Weights of a small mixture-of-experts language model, trained from scratch on English Wikipedia.
Size: width 256, 120M parameters.
Experts: a sigmoid router, a shared expert of 192 neurons.
Training: a variant of Muon for the experts, 690M tokens, 4802 steps.
Below are experts of layer 5 (counted from 0) of a mixture-of-experts language model. Rows are named router (the router's row for the expert), up (a neuron's input weights, with its number), down (a neuron's output weights, with its number) and show model dimensions 0-127. Each number is 128 + 32 x the weight over its row's rms, rounded and kept within 0 to 255.
After each expert's rows: "comes before" lists some tokens at least twice as common just after its tokens as in all text. This comes from a sample of Wikipedia text that the model never trained on. Tokens count by the router's weight.

# expert 208
router [124 115 116 140 103 116 105 115 193 156 117 110 175 172 159 120  72  96 135 160 139 118 164  83 104  97 120 137 125 160  98 128 170 182  81 165 117  99 144 116 120 125 118  98 142  71 155 107 114 102 130 116 180 105 122 156 100 142  62 141  90 139 163 110 140 112 163  77 140 172 148 106 123 140 161 100 128  80 115 212  57 166 110 193 117 185 140 141 139 118 144  93 143  73 228 143 116  80 144 148 123  63  87 145 188 158 129  93 122 131 139 107 112 191 108 164 124 140 123 114 113 158 138 138 128 105 148 138]
up0 [ 80 123 125 126 143 127 133 202 126 154 113  95  87 149 164 150 111 112 136 202 186 153 112 158  98 131 184  84 117 176 167 136 167  88 141 152 131 128  75 128 134 105 128 131 134 133 129 107 109 139 126 140 128 126 101 129 155 127 181  98 146  68 168 124 133 166 108 117 100  85 127 169 121 127 129 164 147 135 142 126 172 113 110 135 158 118 169 116 110 166 121  80  93 151 216 103 112  87 136  92 133  97 106 131 157 115 148  68 128 182 127 120 119 112 126 139  52 138 140 111 193 114 109 110 172 120 166  74]
down0 [134 105 121  88  96 183 140 220  92 126 112 109 116 125 121 114 149 124 133  51 107 124 103 161  83 159 115 128 104 165 121 184  65 129 132  95 119  98 145 126 110 107 125 161 121  74 104 178 127 163  50 136 210 130 116 104  71 136  77 133 135 167 165 109  99 124 162 164  84 133 105  95 116 128 136 135 136  23 137 142 157  71 146 154 130 156 122 179 133 100 158 113  96  81 116 145 111 160 105 168 159 148 137 141 157 160  94 178 126  95 171 152 153 146 130 132 169 138  82 139 109 138 126 118 109 112 155 150]
comes before: "–", "0 ", "1 ", ".", "2 ", ","

# expert 18
router [112 143 146 121 114  99 171 138 141 182 138 139 226 183 125  87 116 110 108 145 136 151 153 110 154 122 122 112 117 115 127 163 133 132 123 178 154 118  65 118 105 109 123 107 148  97 140 144  82 106 138 147 136  95 167  96 100 131  70 178  37 161 146 177 127  69 180  70 142 157 145 106 118 111 114 144  77 109 150 140 139 133 145 155 166  95 145 180 130  81 128 183 102  94 200 141 134  63 117 143 123 121 122 124 160 103 115 138 147 144 107 140 181 102 109 152 154 124  69 148  76 107 133  60 168 105  62  99]
up4 [133 131 162 130 158 118  92 123 153 182 156 153 144 123 146  91 194  98  88  74 115 159  82 175 122 112 140 153 134 153  98 116 128 127 145 106 131 147 107  70 123 102 161  93 119 103  87 183 137 143 134  87 157 148  96  76  78 125 158 186 149 111 138  81 124 126 165 114  76 133 140 151 167 150 100 113 154 178 137 141  76 130 144 148 113 171 183 102 127 126 160 123  68 101 198 181 104 143  56 105 150 103 181  63 130 125 128 191 143 165 134 154 123 129 115 128 160 131  86 115 173 138 164  85 106 160 174  62]
down4 [194 144 180 146 120 111 111 134 195 134 106 115 115 114 117 125 110 130 153 173 164 197 138 140 169 165 130 128 177 108 130 112 107 128 172 151 162 105 106 148 126 197 126 131  86  92 144 128 106  98 111 100 144 150 189 142 148 119 113  82 124 128 160 156 136 181  99 117 176 117 145 122 141  50 113 118 103 122 140 138 119 119  97 148 117 142 132 133 190 135 115 173 112 124  74 168 150 122 136 122 109 112  71 129 132 108 122 126  98  73 124 103 128 193 181  86 124  90 130 163  84 213  96 142 176 148 114 142]
comes before: "the ", "a ", "his ", "example", "University ", "her "

# expert 246
router [111 175  75 130 154 132 163 141 156 150 132 103 105 151 203  88 136 153 129 138 122 131 127  91 145  82 187 156 135  98 145 108 146  98 142 144 133  93  80 112 150 130 143 125 153 119 163 131 129 129 153  94 202 110 112  94  68 128  89 192 144 165 110 196 120 158 149 127 124 172 139 101 150 179 131 150 127  29 117 160  69 129 105 178 156 137 172 157 148  70 116 133  68 136 129 160  87  92 105 120 144 117  99  81 163 114 136 129 161 147 113 138 113 115 109 147 154 149  65 130 132 146 170  98 163  66 147 140]
up0 [155 172 107  64 115 132 147 132 126 145 121 164 108 143 156 119 155  90 136 149 100 127 133 113 148 108 115 118 143 146  69 140 125 108 108 156 138 131 131 128 149 143 159 140 113  68 118 142 179 145 136 143 130 157  97 151  99 161 132 137 135 117 133 129  78 102  88 154 149 192 219 139 147  88 127 128 168 145  38 161 186 136  92 101  67 150 136  77 134 126 156 150 182 119  81  31 144 122 140 133 182 112 111 144  80 162 174 111 151 101 113 164 102 139  90 137 102 127  79  92 133 144 140 141 166 170 116  55]
down0 [144  99 177 104 113 134 203 100 100 161 133  97 160 104  49 149  82  76 106 112 148 123 104 122 130 175 138 127  94 184 114 146 135 186 157 125 117 133 117 116 125 134 156 152 117 143 136 155 127 140 126 177 174 103 168 125 126 164 114 199  85 146 122 158 127 184 100  95 149 124 129 104  65 119  98 171 131 118 112 125  27 181  94 176 152 135 140 134 103 119 129 141 157 133 117  62 179 134 106  67 118 154 145 112 142 147 135 148  90 128 150 107  93 127 135 153  61 191 120 119 191  74 152 148 166 101 176 169]
comes before: "and ", "which ", "but ", "with ", "including ", "where "

# expert 109
router [124 164 148 116 167 143 159 146 152 163 108  74 185 158 140  97  99 118 135 131 103  63  84  92 152  93  57 140 107 133 128 131 167 109  93 161 145 108 128  57 147 125 190 132 145 120 136  95  87 121 118  99 181  82 125  71 157 125  76 102 103 124 158 130 155 122 108  96 163 145 137 131  98 228 126 160 137 142 172 177 132 136  98 190 152 120 130 123 112 141 157 126 115 142 160 146 121 123  90 117 104  94  90 112 160 116 151  90 131 162 181 135 131 135 144 158 121 138 110 123 141 154 114 108  97  46 133 160]
up0 [ 52 123 124 122 184 106 144 142 110 106 111 110 113 108  99 153 125 126 108 173 120 128 163  67 145  94 203 140 104 110  92 160 129 114 158 144  71 128  79 116 138 131 167 196 142 127 151 147 129 189  81 160 149  93  90 128 193 180 119 184 108 113 175 147 113 107 128 165 164 184 129 122 130 188 179 130 106 155 108 135  90 118  95 133 157  87  91 114 116 127  98 104 126 104 111  85 124 182 155 167 116  83 118 139  93 101 132  96 195 126 129  82  87 183 182 120 124 180  83 116 148 123 211 159  90 103  91 172]
down0 [131 114 158 104 113 130 125 118 113 154 111 146 150 129 114  73  65 140 113  99 128 106 164 128 180 120  56 165 125 124 117 169  85 147 105 139 132 156 185 170 106 127 112 142 140 147  83  97 124 164 112 123  96  83 121 121 140  71 153  59 115  96  95  94 149 109 135 123 115 103 179  65 143 128  73 127 122 120 143 130 123 105 151 100  99  94 130  92 118  79  68 127 114  68 195  86 146 166 156 156 116 154 110 112 125 161 150  69  92 110 127 103  97 132  98  90  91 168  91 144  69 200 155 117  91 118 154  98]
comes before: ", ", "the ", "he ", "it ", "she ", "they "

# expert 10
router [124 155 110 113 137 126 179 117 230 156 182 109 162 129 147 101  95  61 129 148 109 127 136  32 157 108 112 156 164 175 153 155 162 156 126 105 102 168 114 139 147 113 187 101 117 119 151  79 151 127 147 114 121 103  97 121 109 107 131  95  76 141  87 115 161  81 107  73 126 162 142 137 144 109  94 129 110  67 134 200 123 157  94 136 133 194 170 115 127 140 158 168  98 152 199  97 148  75  82 112  94  94 142 111 149 128 144 127 143 157 135 156  85 121 137 176 140 137 126 195  91 151 160 142 163 105 117 138]
up16 [ 99 156 184 116 115 136 154 145 146 111 131 107 128 162 137 120 169 130 166  68 110 113 127 102 150 102 137 149  69 106 152 125 128 162 136 108 110  72 144 158 170 119  98  81 120 125  95 127 101  99  75 157  98 110 176  66 129 137  68 116 132 180 119  85 147 148 150 147  57 100 167 112  82  85 159 151 124 129 128 114 126 162  59 142 145  97 124 174  85 135 156 111 113 115 214 140 113 159 162  82 114  86 123 137 117  86 137 143 217  92 119 169 149 128 141 128 155  72  88 177  94 113  79 124 132 129 111 138]
down16 [103  92 149 136 183  75 100 156  68  74 108  94 144  90 136 127  89  76 125 146 171  57  97 135 179 196 175 139 144  65 139 109 134 103 121  99 140 152 166 112 131 130 101 102 141 135 106 106 143 134  84 130 108 131  91 104 138  81 152  89 136  98 144  97 118 150 100 117 171  75  92  93 161 150 143 125 180  80  79  94 126 135 112  96 135  68 178 129 170 126 113 112 123  90  91 164 104 145 164 199 138 149 139 167 139 156 130 126  82 112 163 100 157 106  83  80  85  82 131 172 153 183 151  50 107 145 136 105]
comes before: ".", "1", ",", ")", "2", "0"

# expert 16
router [ 95 171  81 125 152 147 155 136 150 155 114  56 135 134 178  78 108 151 115 127 131  85 113  85 153  61  97 122 146  87 161 138 132  94 119 154 152  82 112 127 142 140 156 141 159 116 180 110  95 134 154  93 209  58  99  97  88 127  66 143 120 183 138 175 125 127 143 103 146 217 124 134 120 156 106 127 103  91 144 172  85 177  70 198 167 155 172 153 167 138 129 134 105  97 145 174  85  70  92  94 111  91  73 126 160 114 126  97 174 169 152 133  99 125 128 181 172 177  85 131 135 127 144  93 146  55 126 149]
up4 [144 166  96 150 161 117 130 122 136 102 119  54 176 119 150 114  68  89 152 130 133 107 114 147 123 119 133 105 128 136 119 110 147 104 109 152 118 132 126 193 105 179 135 130 101 133 186 141 136 109 106 146 154 150 154  64 189 139 126 144 118 190  97 111 208 167 131 120 116 158 136 159 107 154 138  96 115 142  87 119 122 124  86 151 142 119 113 137 143 152 113 187 103 129  99  92 205 101 158 105 128  97 153  71 141  97 176 138 148 159 167 160 158 202 112 120  97 136 144 128 110 152 114 167 140 131 151 138]
down4 [189 143  97 176 133 143  99 159 102 136 146 118 194 128 127 151  45 148 104 193 160  67 135 133 135 161  91  93 101 141  94 137 153 126 122 183  89 114 113 132 156 184 136  89 159 126  78 112 126  83 168  61 181 166 112 178 120 154 175 113  74 101 138 124 135 126 111 159 106 133 132 148 127 103 130  86 123 147 143 184 151 112 143 134  92 128 102 155  79  80 133 148 120  60 180 130 173 135 124 131 153 132 164  78  96 137  34 157 119 131  74 110 127 157 155  81 148 152 137 134 123 114 101 171 141 223 134 106]
comes before: "and ", "the ", "he ", "but ", "which ", "with "

# expert 213
router [132 137 114 124 112 120 161 114 132 148 134 138 137 182 233  83  82  77  87 127 105 145 108 142 109  71 152 166 155 214  93 117 169 166  85 179 154 130 138  87 119 110 188 128 168 126 115 108 187 145 125  81 114  84 161 144 130  80 106 164 102 100 144 157 146 111 116  97 136 129 129 153 105 179 115 119 117  96 182 105  98 122  92 149 132 103 179 186 174 115 144 118 109 127 201 168  90  99 126 169 104 128 136 133 150 126 135 106 124 162 172 102 110 171 119 161 141 103  54 137 128 125 167  99 132  80 115 133]
up0 [110 154 151 141  84 155 151 158 168 148 121  91  99  98 193 117 151  82 152 154 128 155 124 168 166 119 200 149  98 127 182  93 119  81 112 147 122  81 104 151 126 190 148 123 156 123 126 117 155 119 188 170 102 132 131 147 104 144 157 159 170 195 162 116 122 111  68 156 195 115 127 157 127  42 124 155 171 113 101 101 109 126 139  89 140  96 137 102 136  89 108 107 139 121 141 163  74 110 157 120 143 120  94 129 194 132  97 104 139  58 146 176 135 181 170 100 161 152 148 167 100 125 179  79 103 148 108 174]
down0 [101 130  92  94 154 124 133 119 175 128 194 181 153 134 117 143 141 163 116  93 109 123 154 126 107 121 162 153 152 125  90 127 163 146 142 123 109 112  93 150 143 130 126 166 103 113 186 134 101 122  87 154 169 148  92 101 167 151 108 143 103  87 147 158  64  81 118  49 116 158 124  88 136 194 190  79  76 137 152 159 113  93 172 120 108 124  94 193 146  98 167 105 115 112 134 134 159 141 133  93 147 146 153 176  92 106 163  93 109 143  60 102 133 159  85 127  96 159 179  96 153 109 117 162 110 100 134  76]
comes before: "The ", "In ", "He ", "\n\n", "It ", "On "

# expert 200
router [163  99 132 111 115 151 123  92 123 153 121 130 132 198 163 127  35 147 124 146 174 138 128 123 164  72  75 151 122 134 135 201 132  94 111 177 142 100  81  78 135 154 155 107 137  74 118 152 157  94 131 118 171  67  90  89 144 142 127 151 161 160 126 123 177 126 158 104 159 136  90  82 135 190 127 156 140  66 148 179 106 141  97 114 156 108 169 157 145 128 138 182 131  94 227 100 111  83 162  76  96 130 111 110 151 183 119 130 116 180 117 133 101 212 103 119 129 111  61 131  56 139 151 137 109  64 103 104]
up0 [123 129 111 160  81 144 179 118  75 120 147 113 102 156 207 112 103 191  98 114 171 100 111  95  85 131 112 150 131 158 128 133 179 170 131  94 127 135 109 159 160 156 103 155  78 106 110 161 144 128 153 130 135 188 130 133 138 103 195  85 178 152 162  97 114 153 166 163 129 150 138  78 144  69 149 114 153 109 205 153  94 113 101 145 112 105 191 122 167 116 198 142 110 143 160  97  87 130  85  90  71 101 140  90  96 113 121 108 127 146 169 103 152 126 185 120 161 137 118  93  98 131 126 135 111 128  96 136]
down0 [159 137 114 129 103 138 173 111 132  90 169  83  54 150 116 116 148 150 137 144 127 123 130  82 122 129  65 140  90 107 123 149 129 135 147 131 149 128 130 132  93  99 101 157 104 132 138 120 110 174 183 180 121 156 116 202 121 134 106  56 165  61 134 173 112 124  67 175  91 175 149 140 139 146 143 109  86 157 149 116 121 125 120 131 142 125  77 151 118 164  93  71 134  93  69 174 133 141 103 144 123 188  71 106 114 166 103 146 171 117 111 126 145 121 150 121  80 148 103 136 136 114 159 130  81 164 124  84]
comes before: "\n\n", "\n", "S", "5 ", "00 ", "0 "

# expert 13
router [140 135 137 117 126 127 155  87 183 178 129 142 175 173 126 112  66  98 104 168 133 100 135 107 150  74  95 144  95  94 163 181 151 165  99 118 141  56 110 106 167 121 129  97 106 122  82 100 130  96 138  91 208  89 103 171 143 105 104 200  90 166 134 177 155 126 137 118 139 125 150 100 103 171 137 138  82 126 147 146 114 117  75 137 125 137 170 153 152  84 156 165  59  76 197 128 153  51  73  70 151  64 157 131 144 136 148 122  99 143 137 133 108 101  78 158 158 190  93 136  88 150 108 132 118  76 131  98]
up2 [100 128 159  73 132 154 136 141 120 148 127 145 116  80 124 119 114 148 181 111 104  80 113 106 175 139 106 112  53 168 175  80 127  86 142 110 136 122 116 118  60 209 127 102 184 148  96 110 130 149 104 115 151 136 137  85 109 117 155 101 109 128 119 132  65 136 139  87 120 153 106 150 134 123 123  94  95 133 191 172 102 134 125 150 173 162 151 115 164 170 114 102 137  91 139 111 120 150 119 102 144 113 150 121 132 146 123 150 100 161  54 111  89 131 104 156 122 164  91 102 184 117  71 156 165  90 147 149]
down2 [144 109 119 135 110 141  51 179 151 103  88 128 157 164 116 146 132  98 137 125 115 137  98 177 126  55 142 200  64  76 116 101 162  93 124 174 127 194  96 130  50  97 111 142 112 166 140 151 120 132 135 124 106 109 136 133  86  69  65  73 115 133 156 122 144  78  82 141  97 153  63  94 135 143 147 178  88 167 129 148 124 123  13 210 110 178 190 105  98 116 117 137  64 117 125 121 138  83 154 101 140 147 159  87  96  98  67 101 129 152  90 175 113 155  87  92 129 136 130 149  95 141  90 104 147 120 124  81]
comes before: "the ", "a ", "201", "200", "199", "198"

# expert 138
router [122 175 103 108 129 109 155 128 152 151 193 107 163 187 137  97  98 103 109 151 114 105 112  86  96  97 142 137 128  75  96 126 138 185 127 147 104 103 136 131 143  83 212 134 168 100 173 119 103 117 124 139 155 100  93 156 118 115  71 168  91 166 133 164 132 107 126  85 215 168 127 106  84 174 111 166  94 116 156  96  80 129 113 163 107 111 156 144 113 144 127 155  84 124 145 147  94  66 107 119  98 122 150  81 153 136 106 127 161  87 218 124  99 135 121 109 110 109  74 127  83 153 116  92 161  64 119  90]
up0 [150 133 124 113 113 103 158 224 124 152 140 231 146 136 137 161  80 129 132 159 143 174 135  91 113 145 163  40 138 145 152 152 127 110  79 108 110 114 184 149  83 144 102 162 130 121 125 173 157  63  79  97 114 144 133 114 135 142 137 142  76  84  77 135  85 163 148 174 135  99 172 110 108 117 177 135 198 161 127 145 123 122 116 135 103 130  94 121 131 139 195 145 127 121 130 139 142 169 124 164 150 156 135 193 138 128 139 102 101  87  92 157 108 151 138 159 108 150 120 138 106 157  86 151  86 150 129 129]
down0 [133 173 156  75 130 124  79 149 163 120 126 146 141 132  96 135 142 120 168 132 116 146 144  90 113 115  65 177 163 138 136 175 109 150 107 116 190  99 138 143 226  97 139 130 124  86  92 182 143 118 122 121 157 129  92  76 161  85 133 100 148 132 136 111 129 105 137 132 155 136 152 153 116 112 190 126 225  77  95 204 151 161 110 143 140 145 182 131 154 107 178 122 107 123 152 114 105 156 157 121 154 157  93 101 144 178 168  83 154 163 168 127  80 177 155 162 115 117 143 120 113 109 183 156 139 124  50 108]
comes before: "the ", "a ", "his ", "be ", "their ", "its "

# expert 250
router [124 212 176 100 124  80 116 172 213 132 172 141 167 120 126  76 128 122 108 155 119 105 142 123 103 111 129 154  88 196 110 161 128 129  74 170 112  90 111 139 148 120 114 107 161  86 178  67 115  89 109 145 142 125  90 127 102 125 148 151 112 127 154 163 112 132 110 121 165 150 158 167  85 168 168 179 104  61 165 185 115 170  86 132 198 164 179 176 145 111 148 126  87  69 154 169 104 117  99 169 104 110 139 125 188 135 123 109 158 156 175 129 109 178 106 135 138 150 110 145 109 150 150 122 140  88 140 162]
up0 [ 95 103  84  78 109  73 185 136 170 158 156 114  90 102  84 103 111 150  93 151 128 165  95 106 190  84 126 132  78 125 151 162 139 105 110 124 138  97  89  74  87  93 164 118  86 139 135 157  62  89 161 125 119 135 138  91 144 113 153  89 191 116 111 121  81  72 132 169 118 139 196 140 101 157 152 115 116  78 178 144 173 145 135 101 128 144 133 155 143  56 125  79 162 154 177 105 122 125 123 127 144 162 123 169 114 130 139  98 162 139 142 102 152  95 131 125 137 123 123  66 156 115 138 129 167 143 117 150]
down0 [199 203 123 149  84 117 158 122 130 107 135 130 133 161 119 167 131 183 128  54  68 141 131 118  80 139  63 118 141 150 160 116 138  49  86 126 122 150 104  68 114 177 144 175 197  95 140 126 154  92  87 149 111 114 141 125 153 207 123 115 126 128 158 156 208 109 170  89  76 149 136 136 147 158 154 128 176 219 133 102 115  91 104 140  75 157 123  96 105  97  87 119 116 127 146  94 128 134 141 153 114 179 106 129 131 160  97 155 103 167 142  68 159 162  92 107 146 166 134 138 133 138 181 170  92 126 132 105]
comes before: ".", ",", "% ", "–", "th ", ":"

# expert 72
router [123 102 111  68 125  68 150 102 212 169 104 165 110 119 157 111  93 121 119 194 151 119 118  68 117  90 154 154 114 117 115 138 127 136 113 138 112 126 101 129 162 141 175 119  94 113 132 127 155 150 168 116 203 124 132 159 143  93  92 140 100 162  97 167 139 157 153 102 162 148 101 110 125 122  93 115 143  69 165 167  87 152  92 168 144 187 166 127 116 126 148 125  95 132 179 149 147 109 144 136  25 137 108  66 168 163 177  81 156 134 159 106 111  91 147 157 141 131  45 121 136 152 129  55  87  81 111 141]
up0 [210 146 171 149 130 139 126 128  78 125 121  65 109 144  79 177  94 154 147  85 123 110 121 132 120 109 114  55 116 139 104 149 121 195 120 143 128 154 109 142  61 131 140 142 129 106 157 157  77 135 111 146 106 106 105  91 134 123  87  69 176 119 166 112 105 141 135 117 166 110 151 129  76 137 150  92 128 183 102 126 235 105 150  97 149  52 114 164 126 110 125 140 167 131 132 148 125 172 143  93 122 176 149 136 145  96 115 163 113 122 197 152  46 174 137  91  59 124 124 101 162 150  92 154 140 106  74 129]
down0 [175 151  95 123  77 117 132 159 130 125 165  97 128 106 117 166  99 104 121 141 188 111 105 160 113  92  88 143 117 169 126 133 112 159 137 103 144 135 113 133 108 111 120  94 139 107 179 163 130  88 118 140 101  99 140  76 140 117 125  54 185 116 115  97 144  93 105 116 137 115 168 105 153 109 133 116 143 156 107 143 172 146 144  80 141  89 139 163 149 112 112 108 128 148 105  57  60 143  99 107 150 158 149  98 132  89 125 169  89 141 159 165  88 133 114 155  63  98 116 130 121 141 113 140 176 161 122 134]
comes before: "by ", "to ", "in ", "that ", "the ", "on "

# expert 73
router [144 183 121 110 101  87 144 131 219 168 180 127 219 158 155 101 106  86  88 157 154 105 177  62 122 113 122 179 110 108 145 185 127 100  80 147 106  99 138 142  98 118 153 155 144  93 146 117 145 109 138  95 126 140 121 126  48 136  73 155  99 163 130 130 138 105 133 112 128 171 144 105 108 143 140 131 142  84 177 189  96 131 106 167 117 167 164 142 167 128 157 138 120  80 215 126 146  85 116 121 149  62 100 117 198 130 186 103 138 117 169 133  85 160 139 185 134 141 143 132  76 135 140 111 119 120 157 142]
up0 [131  28  88 142  61 216 116 153 128 110 151 139 139  98  98 117 106 138 120 160 119 158 165 112 108  92 135  40 161  88  63  81 133 136  94 160  95 135 140 152  99 160 141 163 133 124 102 136 139 136 164 136 132 141 108 100 116 171 132 136 185 121 169 126  85 118 165  91 118 133 120 165 110  52  77 166 116 129 146 154 166 118 152 185 148  92 130 108 141 114 136 160 144 152 222 146 115 124 133 117 122 179 156 105  84 100 142 103 178 106 125 131 141 113  99 118 118  90  94 188 143 115  26 115 116 117  26 117]
down0 [105 148 139 134 150 156 155 180 126  99 106  86 136 116  60 121  89 125  45 179 131 111 134 131 131 162 197 156 126  51 106 171 151 158  85 131  98 108 137  56 140  79 120 181 145 127 151 114 186 120 167 172 115 135 153 210 125 105 109 152 120 104 106 119 140 123 120 150 186 153 107 130  94 159 113  75 118 117 126 170 123 131 144 126 183 103  96 110 139  93 143 151 139 171  94 114 179 158 139 135 219 143  80 173  57 117 148 154 132 137 134 159  97 124 124 117 160 140 138 128  90 195 150 160  89  97 134  88]
comes before: ".", ",", "–", "; ", ":", "th "

# expert 232
router [120 130 119  93 121  94 127  93 159 167 166 128 100 169 132  70  95 112 116 184 121 107  99 125 120 103 105 135 118 173 127 103 142 156 118 146 172 116  93 120 165  92 145  89 144  72 177  99 102 147  87 139 110  95 105 143 121 147 130 178 142 126 124 138 113 111 137  92 210 201 112  78 108 145 143 183  92 144 105 246  90 169 107 136 178 131 135 180 175 118 118 153 149 148 158 116 141 103 126 184 113  90 121 115 150 176 144 105 118 181 133 148 120 205 112 130 119 163 128 153  57 191 187 123  98  59 100 187]
up0 [124 105 122  86 184  51 167 204 174 133 139 123 141 118 120 101 150 159  87 109 124 167 165  98 115 126 118  99 111  91  96 146 160 144  78 128  88 141 109  85 173 132 131 148 129 135 108  48 129  92 115  85 185  67 169 118 118 175 142 183 146 140 102 135 111  59 126  87 126 163  97  88 136 117 163 128 144 147 132 111 123 143  80 155 108 108  88 105 149  50 116 128  93 144 133  76 135 148  79 113 122 134 141 147 125 181  91 158 177 130 164  84 168 124 138  86  83 182 125  90 154 121 161 153 166 141 111 152]
down0 [ 90 132 176 177  77 181 131 102 122 158 200  99 116 134 131 158 108 142  90  48 120 134 129 133 123 153  80 140  92 109 118 122  86 128 146  81 130 100 105 118 156 102 128 165 135 174 174 130 147 112 171 161 154 127 107 196 106 138 137  65 122  94 138  78  84 159 142 148 153 131  67 111 127 123 155 114 160 179 133  63 144 144  95 158  94 126 110 111  98 132 119 120 141 211 116 178 100 134  55 156 112  46 159 139 154 135 126 105 170 125 178 134 163 132 152 162  71 158 153 183 152 181 176 120  92 169  98 161]
comes before: "\n\n", "\n", "s ", "00 ", "000 ", "\n  "

# expert 226
router [156 128 124 131  89  83 139 158 188 178 190 138 205 126 148 126 100  81 104 128 162  92 145  71 115 131 156 150 134 134  97 177 149 113 109 151 117  94 167  97 113 130 122  96 128  61 169  82 144 137 149 104 156 130 151 144  99 123 123 145  96 102 166 148 125 112 111 103 126 159 158 117 104 138 156 119 120  48 166 185 104 107 108 203 119 175 146 139 136 114 147 118 137  75 159 130 100  98 112 127 110 115 109 127 208 168 172 103 106 135 114 100 129 140 102 174 104  99 115 147  71 149 107  95  94 135 140 134]
up0 [ 84  62  96  98 156  79 141  94 143 119 184  75 184 167 189  72 133 127 115 157 164 125  86 166 134 139 132 146 127 138 153  59 124 117 116 107 142 161 157 103  60 144  83 160 125 145 174 108  99 123  97 124 122 167 157  74 114  87 150  98 128 118 129 130 176  94 180 154 165 120 139 106  74  99 126 173 155 167 109 153  77 167 116 153  95  94 102 103  80  71 154 127 109 104 154 101 103  60 173 120  94 143 118 118 115 121 188 131 110 126 140 101 161 121 107 101  94 111  99  92  55 198 176 178 104 101 142 142]
down0 [ 98 144 144 204 177 115 113 125 169 160  83 130 111 115  94 137 129 152 127 166 145  84 181 108 154 127  62 175 140 165 126 155 103 179  99 155 139 153 139 114  95 115 130 132  89  81 142 137 145 141 119  64 149 112 126 131 158 125  72 164  53 113  89  99 145 119 110 152 146 151  96 175  96 152 101 113 109 145 115  58 125 155 147 208 102 127  88 120 112 114 109 122 137 119  91 124 159  85 135 115 127 116 104 143 140  88  70 123  61 158 159 167 135 135 117  48  89  56 148  63  69 173  84 145 151 172  98 169]
comes before: "–", ".", ",", "; ", ":", ") "

# expert 219
router [148 158  94 160 125 136 157 128 146 149 136 133 150 168 147  79 126  61  98 100 130 130 107 123 128 116 118 149 176 189 120 112 168 170  74 160 160 115 163  89 144 111 163 123 137  99 102 121 152 116 118  62 146  87 161 135 155  91 139 178  53 101 115 148 145 113 116 127 134 143 157 126 138 192 141 122 132  61 209 143 113 146 100 141 118 132 176 163 144  98 160 147 138 117 172 193  75  84 136 140  44 134 133 121 132 113 109 127 122 151 158 121 121 158 112 164 135 134  62 170 129 135 143 100 128  87 110 106]
up0 [114 119 150 100 161 108 152 123 119 108 118 110 128 128 144 144 191 143  59 119 165 134  91 145 129 168 115 154 126 137 101 115 147 150 186 111 149 142 128  67 148 146  91  93 138 145  95 124  65 147  88  92 141 126 165  62 140 108 143 101 105 175 185 123 153 125 110 203 126  78 134 148 119  82 141  75 119 150 121 108  95 172 140 161 167 157 154 121  97 153 112  91 173 141 126 105 125 127 121  70 107 189  41 134 174 205 153 145 147 159 143 107 154 145 106 167 151 153 166  46 128 123 164 154 181 126 139 178]
down0 [143 174 131 158  87 117 105 132  98 192 122 102 138 107 137  93 117 151 122 198 129 170 175  96 146  90  59 112 154 161 128 105  93 147  83 134 166 126 139 194 117 136 152 142  47 145 140  77 163 107  86 133 115 155  88 130 140 183 120 130  86  94  79 175  85 157 128 115 170 135 173  90 151  84 146 101 107 115 109 102 161 110 167  69 132 106 143 110 124  82 199  88 105 140 132 144  89 159 138 135 104 142 194  81 130 138 179 169 161 132 144 143 171 158 143  97 161 112  47 165 161 180 134 127 160  87 105  90]
comes before: "The ", "In ", "He ", "It ", "This ", "She "

# expert 205
router [179 158 127 107  98 108 134 124 178 215 114 122  94  91 160  88 122 120  74 138 139 119 151  97 151 135 126 149 168 105 124 152 154 173  77 112 145 117  96 142 130 109 169 131 103 131 161 118 147 111 141 136 103  84 119 142 109  74 107 127 117 192 135 147 168 160 181  76 190 111 202 135 141 116 141 134 134  97 230 152  62 143  90 126 173 144 122 157 146 119 125 112  78 120 173 129 156 103 142 134  79 114 156 152 151 153 179  75 124 140 109 155 142 104 122 141 100 104 117 115  72 118 104 128 114  89 123 114]
up0 [112 152 122 169 170 157 109  83 163 114 153 130 125 108 119 147 117 156 156 181 106  99 118  99 109 152 117 103 112 123 107 131 167 193 163 151 138 177 154 110  98 139 150  71 113 131 167  95 166 134 122  95  85 150 181  91 150 146 174 115  77 121 128 143 135  83 126 120 129 170  54  57 166 138 107 108  87 101 168 152  70 103 163 104 159 121 165 125 100  97 139 167 108  51 127 104  97 125 117 191 155 126 154 102 175  90  80  90  95 124 107 140 135  95 171 114  87 136 198 148 154 136 119 104 116 156 106  48]
down0 [ 74  90  60 183 145 134 128 157 175  98 138  52 108 200 135 111 147 122 169 122 164 138 119  77 129 132 124 125 167 154 128 197 165 150 166 135 154 185 154 112 103 150 176  97 170 147 113  81 163 132 123 126  89 158 107 125 146  82 102 146  70 106 199 180 120  84 126 118 111 170 131  96 162 115 109 115 104  73 139 175 140 116 172 148 132  77 194 131 138  90 170 127 109 127  76 156 118 101 163 139 110 102 147 117 152 134 144 141 114 133 110 150 136 149  97 141  89 174 145 108 157 119 207 104 142 102 131 141]
comes before: "by ", "in ", "to ", "the ", "on ", "as "